Experts of a small language model.
Experts: 24 experts in each of 11 layers, 64 SwiGLU neurons an expert, 2 picks a token.
Below are experts of layer 2 (counted from 0) of a mixture-of-experts language model. Rows are named router (the router's row for the expert), gate (a neuron's input weights, with its number), up (a neuron's input weights, with its number) and show model dimensions 0-95. Each number is 500 + 50 x the weight over its row's rms, rounded and kept within 0 to 999. Numbers have three digits each.
After each expert's rows: a language model's description of what the expert responds to. This comes from a sample of Wikipedia text that the model never trained on.

# expert 1
router:478589373564581546496602540466547478519400472550480536483425489465452516451549512517565461517472433459436565525619484476512551469499510541453555533451488414556487442466561569417466521478438483509523561518505504497493466555568519556428467494517556448472488550470416508477577464535390478578
gate2:593571408529546415403448524559493502606451460499477521547525536573547536500558510591506467422462496468478459418464440433506563467527577490480496571543456448506543528484471425534528519502417439505496455513557453558514463533529519600470562537520465487590431464582564443477454474493486392504
up2:472439547419463624482511478497500532510560554463512566482473532486517488533467481552502517430515456556500454502457439564627487524439493527530463455511558552441501553526611502449511423502526501438427504446611480628550556421409470430419558553501414438540536523490479543501541554529527505460
gate3:573504520365442507553510441536429545486476522535502549555460456558461493496448532501514504422482406460476402554484460446513592498489512556543551457592501469482571529430465529538543469615411491489496513565515522514479415525530556586434482485569376474452550424486559445455510511467499444462
up3:682525598519478478591506500483462500479556527393508583464374491508480458474455542467465401474392504507525490494461519516538517572508441536477475496550465506513444529552545505538415472538468537475478497475584415502522589559517572470540466536507496444498446536508434510460544557383517526479
gate4:558488442422407412459479600582505531555456579476448549542430417408450513609479507502478540459537517530454502503432505613473506506488488494437507466552591554517502466409456425487493521552591523524488492454510526502435475534502546509540517605476501479414554449502477522422536465480566482588
up4:438545430462527560514561607518524494632553539536437549488491559429483453555542540492493493573475580489464574520465484516505499530475527494358478517500506535540473527525378545408539479481542487545536538465445519504489405460482495483430493581475535481368471484464445502592442456581495497443
Mid-word name fragments. Inner or final pieces of proper names and titles, often in tables and places, such as Mel-is-ende, In-ter-lude, Hamil-ton, N-C.

# expert 7
router:430386576462436446451467539521515518448494496463452374513554543393498504576497529479559460423500479575531600527533552461449549490516528453439529441516543516576561423446536499515519522467458559471556421519492514438490536526559491514559573516503505449540444410507502524543390565454598526506
gate3:527488475489517522507483479490532505517548434597585502542484480482526446442477557608475478456413521436544431507434462510511485445507537613478379506511514480476537483486436399524550408420500518444537521582482520589565426441498507456482462550517406617582501525565451473526434478526553534554
up3:450475507512437538444553453558472453527533424571526438567533563481486486487617594490491450450573413463486561620363490464452522504553449510513500485492478519462554526517527440591495466483491581451614504503481486480526516502464507454609561521537487460530466509457585426477447525443424452468
gate4:611516530517496437505483536513510423504450463431512543511516487557469508497493492524440593460336478499461485487576452440578617587481469482453506477469477480471507475551458521498612501427466487502585497586461548443478489539455542545510531531398539591580513479530371470442506525547492482510
up4:481513533513462484556567573411442462528486506446460495493430512564433509471465479563472490393526498537515525525498460486512543545471494500569526564544479540498424507477536378472518539468616557508480514593603368544449507496417524556395497421482408492519564499478497474521563523411541575541
gate5:502504508467474526532459569529523444513485568534498448489474522499459539527493526439568519430497553472423497560461504438400549507558390503473437516551381464537520531603604525535557419493412580519569512496484377496450477467588494520583541500559540446534411519569561454473463519499520450448
up5:488444470521502444417469478590432561462465539402512516478483480541553499527561472512514470588569411512435448509557499576504542507518563474572543513464599557476487512512421548482538510537499517506463568629472578457514510571385478473527426559510432498399547467533430440512592515491520459561
Head nouns, categories. Whole-word nouns naming things in sports, music, transit and politics, such as season, album, League, Party, line.

# expert 3
router:498532559483450529399477479433440566451449466500500507480477458552534513554500669602466533465553413548515405531535414428557580466506525491548486468528481541443467557490427470541486534485483491538434392551560583534508547450535485534455417516505527537541501453566458551569463442513538486444
gate1:518523479547512496510449465668400495555421483471358468525559469458494529518491559536510456530544529483527450482516469459472479578525503492504484541495479557517567517410484485353465585463484577514479550516515542468493470564466495494523521491444381440530548567599527549496449418448431492519
up1:476569430488494471497590560511453412537407467497514589449519508517592552503478510422574476560498568515491506386593599555498516481502426526516569488554527587442505562549524498516539418527566420511525542443499492486450515556502491420471451453520364518500488446441514439479509590480521531477
gate2:526389639482435493535480544572508492474520489548387495502545401438518531461483571500479499470476431432514575528496504505488479511492475524549521465492483503507540468502625520469458568521524424523554428542456504524434517562483543389538440510556519437477449577504518476535397414490430594427
up2:501523472525459509424492573504498543489431481568471542485593525442484473525515549459495504499481543531492479581566527456541511459561531612467507471497622484565457499491517645362519506424533438512439495471472488417573467632451523505472546495476507437503516450416459524505402462409487519495
gate3:519575458553523523509548506464540593533425424417475422527402521558407490482459493455521456366388400457497493455470486436494574554546497463457539504502459491507480516444602520502528485517351632510528479496459513605517500460535523543487500486466506486520514564486466488435451471479513466510
up3:527571518585448490451521455455531517499555438478401532493469518527438471609526452408538488488460454441480540490476496433518574472589510531500424518542496608490478550623479572580503404506498458460454465474453502551588557455482490489560550476527435559523479488452564439528402536502552481400
Coordinators and determiners. Function words joining or opening phrases, mostly and between adjectives, plus 's, his, an, a, commas and colons.

# expert 16
router:606588534509493428564474434416567538477565469468446544500476537508475491450438475558446399519486527581508512537533515552529443486541416447419415601474563571571484534557506503408549510482605475502449498529430459501476506423459488447486535509506547500418605544518520466428529459521482551467
gate3:475417528448506471578515436516531478522481500433636551502469504469581505538530559462472553491427511500493605503515549524437538477502556518454443435519531465434481481561339548531490475553440482455547448464535526464431459480515452513557491438499548535497427368527443545560429545503568439436
up3:538506529426523502431503515431545495593427437480542459469572454494593492484543463482536501557530481553454554465485528563479531574539516359439469450474548579492444474445500518516552461498469478486544534513478476544433514517612430538518539555578624457519457523592436525551388501496491402499
gate4:534484512493445516409435511625466484499469490490495564550456484540480596545568501478499504478506456480462506541489439474506526489528469511410479543515535558399626482447553448438535445426466489411603492565472499614425518521466522551486556572491379579549578529512499528482486452474532457425
up4:482552550521503497547544474473467485459567609525459496525468436560481512578421493496443500441472533543546490562422511511493479475532469489536494482455420492473461550496498597553535440510480556441436554445589425477644534516516621456526424552437561388469471467528470406563545452458530467540
gate5:483539605564502428459454511533530600536503529429507555555485475507416501523443503498464570526441557471559519518581542504594534508529480407582381500531514558510498500596421496368489441454431465502456562538510446466472470450472544512500506544432500579518522500495477549393542583460501443488
up5:611568504575499508427515568540486419497427546444518609510491439432460548480524521476537563540452552528539460469500542470497484526517429443500480443416521563545430462597448586498467512522444490365469506500480560449373443559483462535604440475468478506474495531527570539470534538545505507459
Second-letter word pieces. Pieces just after a word's first letter or two, such as us in brushed and bonus, on in bonuses, is in whispers.

# expert 11
router:405506484584442547441514502516434493501508514455567372503489430459532573546428610498508470571564460527506575440544469487484533512598538525537570460613488527493449502465538495567466433609514526484594462495474536448454559490407448430505438493504436430460474485518519526544502473425561516486
gate0:502579538647487499451550501464483452483417553563535513539464514500533525513415461569495459493365496554519479412503522440574468517567463574499537501539502545564508453507481618497503507559469591441554463514461494405526408515443526567508516479481444479442484470435428444475584480436466565486
up0:480468544446445504605455518483491549544542418432510514491494462490424528516560566450585463554523508484492438542473454462520550545487518408534423565503414511468511507582475422451534540451485533535460502546546447545426517445437486511414504493523456515562638518607510514472501485425565378581
gate1:494519497489485426457445454534545462481450503539546423585463466508591517528464386514510528539490476425549471489526554481516450464556566520481462510590480564586566555449477476566478491477452534397552510493464464584522355492458507576478496515469580604424433449514421523545488523586545451471
up1:454513465454495471473505431524529464489570559548605418515560444509631472475434404510488486496531528462515547517501491510518412499549549491512431486604504571497567591473449525557434502520574456483596475470472510490573450468411482521447478506457509515389446476447467458548481586605541504429
gate2:563600393429439481448399526425516527500420530499539453660486521535582490487454496531496491489474488534503495423573472480523414496553471557486525528530491472477607511493438495549506567562420591529539536420506515569559437493520507554480536499470534546457440526441467530513570437521583468527
up2:603511371511440488489505559455589476438507467522600505556457550523572473516466455488487563500527487555483502480594545530522435402560461538530432478602531410493481591487455548604515554586502465550554460413538531545521444478493465421539482489482473597515485506434415504538522501501500472469
Prepositions after verbs. Prepositions and auxiliaries right after a verb or noun in running prose, such as due to, died from, led to, was.

# expert 12
router:504520504526436598359563636484484512533496432538510482510428526505473452563466535488520484460518500578510579451521478489542536485526442413534514419440432544400431464459492503511519453493489523513456428458497475521555561393483513538428549479523489428526617559490519531508474412410467453552
gate2:488564555512477491579489617440510491554508495421538458474471466484532437464439452487501601411448545531486543521484481506502528427475417481457438453516483573461502516479475632611557539487495480433527372456453500492418520468457541550559493512547610525474531472495496543425591537480483480591
up2:527497535520490439453537434500545514476527511477409478507590483549409560518553579555524442588492436444495468490497518469443515632477496554502496538597484499499493428507507450407507518394524526542497549511450515510483544554567493494573410473460424352515528510544464433546479421615512510496
gate3:514510503524480492483410615485455505480414514503397575504611506464575561602446493506522551483581523487454487502507482468475459395558576536472496523479512549511446557543389605437518495434539519527519532478452500368509537484446443449491551468454553452517546532504488625495555506507518551481
up3:523514473561503566445602441525439491471405422526448470484440529478413440531506532474526508377451439498462516449450542464491618524505568515514514481484490535393441445452592587483558484503551583544531427488450402522517538412538507568554478496493497376540508518558495541490536487526511541507
gate4:445578542402483481471452532440428509531486445487511525499537464409479475462470552418510460459530629509493428438488640484443520520489525529518464475512489510452540498426512447516511519527470580498474594539522492467522531455500541538507488534512453456420585423655569576535535490520512436605
up4:498569502596497496459506486581565504471427496464478508476519512578505541559488497466530545515459345464493574542482459496545470464482457483448532487454478482552430564387489560424468582470613452533485423505502568537499525524495470490544466479492592517531451495343397495430510520478505544581
Table and list structure. Table pipes, list dashes, heading equals signs at line starts, plus the, of, at, from in running text.

# expert 9
router:613489396494494532530474467490566504476527409486532506543504441507467522476516432453491464586555531452466586471527484571480457398524487537436406482518571493521505531522425482428566509449555530369476512465497465566494448477467526474612513512535565609474505527488424561402554463489479589472
gate3:556591494565377438523468457470504462531533528403463469523414529561463502459544488496510457544481545408531509439429498433436502527424465484563520505630527469385493564536578374573533567489547425463575414528552575505474512531481531465534499488505487538553553521509484449474506506492484479552
up3:523524456507555491501518480463539471477407464458474529465525607409454433525605463473429527562518448487567533516455502513558506470442494395556458488576563511515490578548560464454496521365566437488501508578479591456517521541524529532539431525434538544565477481362454542483541569538437482493
gate4:543518437443440541539495474438538577512459511534478446601540437565442503510565543511515433503533445523517508459512431510515567513552532491463471551487534561505551411523500402486599518484493462502421531569488438488435450368416492521479567484520504455533672521452447453484502477448579568510
up4:485609548504563469487492573453458469546582514557536408480538489508374553577469497489547401524585522449496552483462461436435489527509377507483490534429438469460451503463525440492549570567483514540475471438499437553466521554472532439441522536501512579575401519583519506436569507519491454559
gate5:546455513522519596484529442578502479491523512505515603545537486485491466570464406520479490627582434451415514503513418455494541439417492448466524481591514429524624462526466543521526563436526485486538436488489577436468519530512439494550524516470537425390538434445572459541524487567451499441
up5:467471379351494489525512501533549470520454546566529457451386593584505519607533520460427600501495485438481480531558527470559481411472519542466487498530452504446539491472553485428494468535539519509492477469472454528599558504405504498495574528502518467445434422502493413536583472591524514528
Early word fragments. Table spaces, digits and first pieces of words cut at the stem, such as Cl-u-j, confl-ic-ts, appro-, gradu-, contin-.

# expert 0
router:428549518470522455508427462499545541463503536499422491497508570429494507496467519562501521522422627488411373516599518541570498483473515551517481567467453478533545530637520556420501491578473441597478535478486532469549513463563561437389433522517452519524445491458444474443504508466506498602
gate1:414415475472500394553497518491492471513475583434592556523508488529552455518551477459488596442461462387524608415545539520537635470523518576513454435546548520443507495533456528541559551432467529466549382512497515550495508506572496499512518476407462503469507424574494428475524467483461488445
up1:520584574377472508499478471518460482522499468428472492464483534540482510420529520472508426448479437519548472507478509520460540537496479494467535425479417441478440539534539524532538523637482533507598538455574570452431525526507537433541412545508608432482547416514426612493532563522486381524
gate2:539564506475431511483442470565516479556508433473528566515460427519406575539606570442493548507466514409479488517492427462592564473588508572451517471527439508447500411499442434475551548457433488521511471535503471491508459539439478512588467477426471460521597502659556518470544483508565443518
up2:500491432443546540589454463481510544468509490537576470491521510485512573540470511495486544552451602480504396567499529469563523446464641582542612492440532445508523443497503423473474478428405481560481445453495490557561541491491421459485522439419571595538471512500531518483578425474552466426
gate3:629511558421467478472575399483418496611494607476506501472520483487499592456534574488494522510462431507475466437481544501452530555504467521486525506455459486499441547469477504466466524533486558436564469535526496549463438525540440553529423504432450545475627497553507388533554387403485513535
up3:492417473526580475506421533511571451423493498533551471512564518554453493478496577426536499497508531488536506517470387455426556467480523570451473512583574444507559555500390474522526560517523528632544472435390520461500461407476478470460574479545479494491517438531487502550388560490543488397
Mid-word vowel pieces. Word-internal fragments and suffixes after a partial stem, like et in beetle, el in kneeler, ing in getting.

# expert 13
router:526540563451569449542488473547595468527461532600480544496391490512441562399530456559563406538496447504471444556469472551522599495432419478512508505480485404490536488492536444608438517470508480501486590525489507480455444498397474516392537463481512501480441476552593544534525540553446443552
gate3:560523508489505402473447519524480508576446510509558542498489355496519561545549567454522541487405478412493553388450442485513478511493499567412512559489430487495497476474527370483580614607420595469587529469513443471539507522475500483531457481485546439493492461516480481441565503529542500555
up3:549541488575550407581448560487458464401576537425489527437466511503501448484436449465478460409538481453520472480458485466539579478507510491517442491421410487445596560473422536602502582498506556577561475531488517525467392552461492535411484525467462539548529549501564508579493532559555492425
gate4:553552527464369502485517530567430531546466410520505501575468497479485538478503521506610514494497551465504479448432466401546535445565435486436404593471505475437520517548543507447562589473490583441548491556445460550574461396473602543533472554498485455556495513556475409486466507464554495547
up4:421468548425519458526463395511487448489511472542449518511514525530473547457492515462584527564473501536548469602506546480487570397534539518548339483493551437524614461549480451520500495379539586475590552512440486494544470473491546462448526471425472470447460466434483551551564557488525514580
gate5:567483523564465471473599499536530547549517472464486498514462408632442590494535501560424441465577422541470533446418464512520618472561510515522449516532476536517533528515503441455540529432526539457526463512537477491471453348450545532574540541437503564566524436525457453465544419439472457483
up5:502462484490559548535512467489474542423511454469531450526510541594479399520504466470474637421531477501484474606528536500540486521525442493568471459454598555587520505553537572463459498418517603483445365533485469486510539462448479468555462527488429581488505486489452453537476491528518571356
Inner consonant fragments. Inner pieces of longer words and foreign names, such as subcom-mit-tee, gu-it-ars, Samv-at, div-or-ced.